python train.py --d_shared_expert=0 --tie_word_embeddings=false --beta1=0.9
Below are experts of layer 6 (counted from 0) of a mixture-of-experts language model. Rows are named router (the router's row for the expert), up (a neuron's input weights, with its number), down (a neuron's output weights, with its number) and show model dimensions 0-127. Each number is 500 + 50 x the weight over its row's rms, rounded and kept within 0 to 999. Numbers have three digits each.
Before each expert's rows: "mostly gets" lists some tokens that are sent to it at least half of the time; "comes before" lists some tokens at least twice as common just after its tokens as in all text. This comes from a sample of Wikipedia text that the model never trained on. Tokens count by the router's weight.

# expert 2
mostly gets: " for", " with", " and", " of", " to", " into"
comes before: " the", " a", " his", " by", " an", " which"
router:450495459506488518494501461464527523493569478504447455463464557496500406534521614540579492522472355516558436565487479432533519529538542474502398458451493536506494551545451454469519517565461592564550530472492515485440520514488522448417490440488557433504426482498578387472453466519457448549563471479522528561426559602493476472458566474600447538617566497526501529466444424631527429463479
up0:516449530564516505413477518579448593496496514532455567457522535435524572531396548601458489430534438475479493448532527490479543451411498482529561488426484453465570480561495530410478541530526544489494471451401570538349490524508442498447548432342579524503489532549555546471523486534507495554463491479473539507557476448455479495431552452603539455521462561574604555457546484525481547525503
down0:448478541415427470463472499436494495485447448545473534450536476418515575382466528544392507477529582457449505465531532465404510409439459413510582546471523508439521521440444436526508505571371637437422489509421505447436485477445473492484562446492530479451569537514601495441481571561494434434468483480498461540444463533539579562473498556566479513467491492491411505486551483513479504559475
up1:483422503557461542501337541583473403435551560500453550521485477465494518568467561539464500470579408573500467459542520561519569452444413523561554436450474528569508473530440538545421489495419488513526517450528495501410399503546464571435513535448510546558485518571507567507463405571550526514541436505552540559512546511508596442550595517459468459435476567515535498551523496447467440495538
down1:484443484403363512534630437531481515468463513519421606508434508465455544548471534497450520485439432503552394556511529544473505513469488529452506502353563477559431510551478528486436542603545561472512512547511503487381444474493511405407563458494491542556426521464602530523485572541513531508525413500421507425464531409483549478489556482518453485460483480524527514502582491491444500486534
up2:549477524553515546536444504514407468414558516519488589528551498503608557449489487463523444462452494405458370409463498479502474467511522431567523513570494473512416466487498556520495593495504499577456549558555484437476474506470536535452517522421591542440494462500586579592438493504498473546562378528576491515510441545458444606441521404520452483543534563599545520494548471495464466501436
down2:530597440547463617440519571466454520550498413545448477482482516479521473440534539424615489465544503402439471579463500472429432476468528587530558539578439524501459480478565442520575515563503577474481496454522613589477565450484431497442527562599554501433495574472451515547521445535474405456450502528517443554544492580490512592449466498533525520529507540517600524547487514554562497509514
up3:448401420518489453608495536564454524474604489482458457516524498491434494567472662525492490491497512503416505479565477466541472526457541491503543558483498448589497467502480507495468559451401550464455519546485548542524486475501510505526443472564568475493567386558566545452547418632480537522560474502487539389501514543443459483484510478391394521513482648546528510497532470559492521535459
down3:446454559452484540567547520540525532475529567538408497519554462514540489595467569587474572500433562449540535441504493554474442467498507426412606534559449543447457527459408493478563561485498505441458530449424412500550469385492560535501428542547535530522506559538509549603520485486411468539484458438416530475562590487489526408509543546493426530503520539474510499564552476544472607565559
up4:530478451622564536538497480490360553484470581501433533503521554436473469487490555577506422452516557478447491382541408498622495471604582486579509533546528478514438490566530448584438453504452469505613522548445585605477502527524536440481565487543547558483475459526493549536532467623496463587540479495555502486521482424518480536473515541475472476559517544467465474438502469568496490473543
down4:482483645572547561554505477445400483509465456465498487530458495463523484508520506489570494565547496443457521372548545493523511541535455587492497502506543579587468572526453417542506432577537520506520540501538434399455525522438510470490519511607577555487449514497387532449583486492528486483417426499593462524597477516500503525499515522525440537489529582535509470581393419500530585479573
up5:533513511585476498490447563481540436525506507467472497575512426500419486464457591493494373439505535466483532491493512453482459521490537525502554488505495546507428436526601506531491531483416457581542435574460614484475460407565484511465395439542519557544526451537494539488519473607526474579464421558578507500552460534588507553510444578535397438559499477479575532632580493503512538455560
down5:559510536441492451501483537490523480419561502495499556426512505511442550482435441557508462602505488512509623496459536531485527531525516459492466496513549438444498519402498532616515411519496505517519458438510486555467468505490574490536617426445523545520470540499428508568440576521560557618525513485475458452434528483555433527414567393464546592527587532532400578482429491543438422574500
up6:428557424567428509550513481533494496475546589428475512517517511500395460504519570391537587511512522520479483473576431440470548512464435472497501557454472543526629505585516532495520550558447530606575462484480544552461546476554525437453464561527493509488502541508597506521426457589448553571556475532501493487367417532436485500598468591509489529493505505515475553553541467432495504412412
down6:598479448527545497516430553490507550595505523553455521476660447457548497543596450582428509496525496538535541444554478518510546569416429449527378521478547495504504501557506425590484473564550541570504500539519502509520524518663448477442508444482504488448466496506488479476427560443487491559556592524524429395490493520495535516503538523443539517456555513535450418392577547517493476537505
up7:497555499482523439549549506557439537510535526336471514491518512500462440484482578506530550580467587538491497558606554492503515538423455562472520529384471534522533501525543492480570457551428575519531568492458584489434492497490497507541518572476539494600438467510558584571535473581527485554501443538569637531494514519534477536508516464425443481608426524549462567495513533463554478436389
down7:449471628450404527567510493482477512495455400392450472563499530499545555518562521465612522605453558522505444527496453418474477436434542516401490540463500542504458468449404557611480538510520467521490484514511438494477502488525481458525460605463523532518481329531529503472518436537544563477452411508508536494519470514520431474521616490531530528471577523510435445511430518497554449439542
up8:485545442515511461497557569482499468526545575495513544590494466512534473553470453551465502490473509467501500480541385560512536479560386512567542328439520448551516483529481501465477507571478532573629553446413566471439508533500485432349530514477464534563468536521493507472531493485556446577571413469547547477447521460577447514519542486379515466578481464551569527474576492471521486450539
down8:457457484483576546467495531476528480496553574646448420513496486492504472536370458489447423474584474503487515522501547553515518602550579487513514496421592508525465531533550539518498405498431472589555443511503429570406540439568450523382558397459504449491462477580492412487481423480524480589486500489496475522539509454585518521579489461556522526515537502565479465538512382464520450498513
up9:487496499557554548559508566607538556483460556511555454545477403547457560441474559483533450511550567483474565491531547564554490490510462484455589457554493509485445456513535541542509488470427443582506463543449510457525524445516510521561440478426480568468505451531464548544523477511531546516557439442544558436519505590654437456529519637564415428485532523457416462582517514420484584523582
down9:513496546554533536438508532414520515493580464485365428477509449595407475426517505572476487527451568480509434496553471512527593397436462507477373471592537482509576530576523476521463542539531532481486534417559560468420481511452381454483565470485519491477516513489492441557469462489545556541435517366516438569437417492558466536540410453479489504547487459496492514534457477399487512495485
up10:524426486501479443591509581466454556476464461489500561523545586401510476545460537466516380416521497476457455501474498561530440553604492476509497492506380474532469487548566614520408451486487513526545502457424615569396526416490474383509562468504553509458515445515543536572455542516502504516539472505518536435536474447486476531574563526462530447491435548492465499432489464538428508398590
down10:581466532456448497529473500404540483571474438556441449449564512536543587490540467446563508466414467586489495503473608410553527524523468516470493562462464490561550564506410547460475492518535505544587422539563542555462444494463514452592471539493516498449451521396546482450461519506506433487594509476499465428527530546555510535471451554441475542410514464523430481523533379440572579576601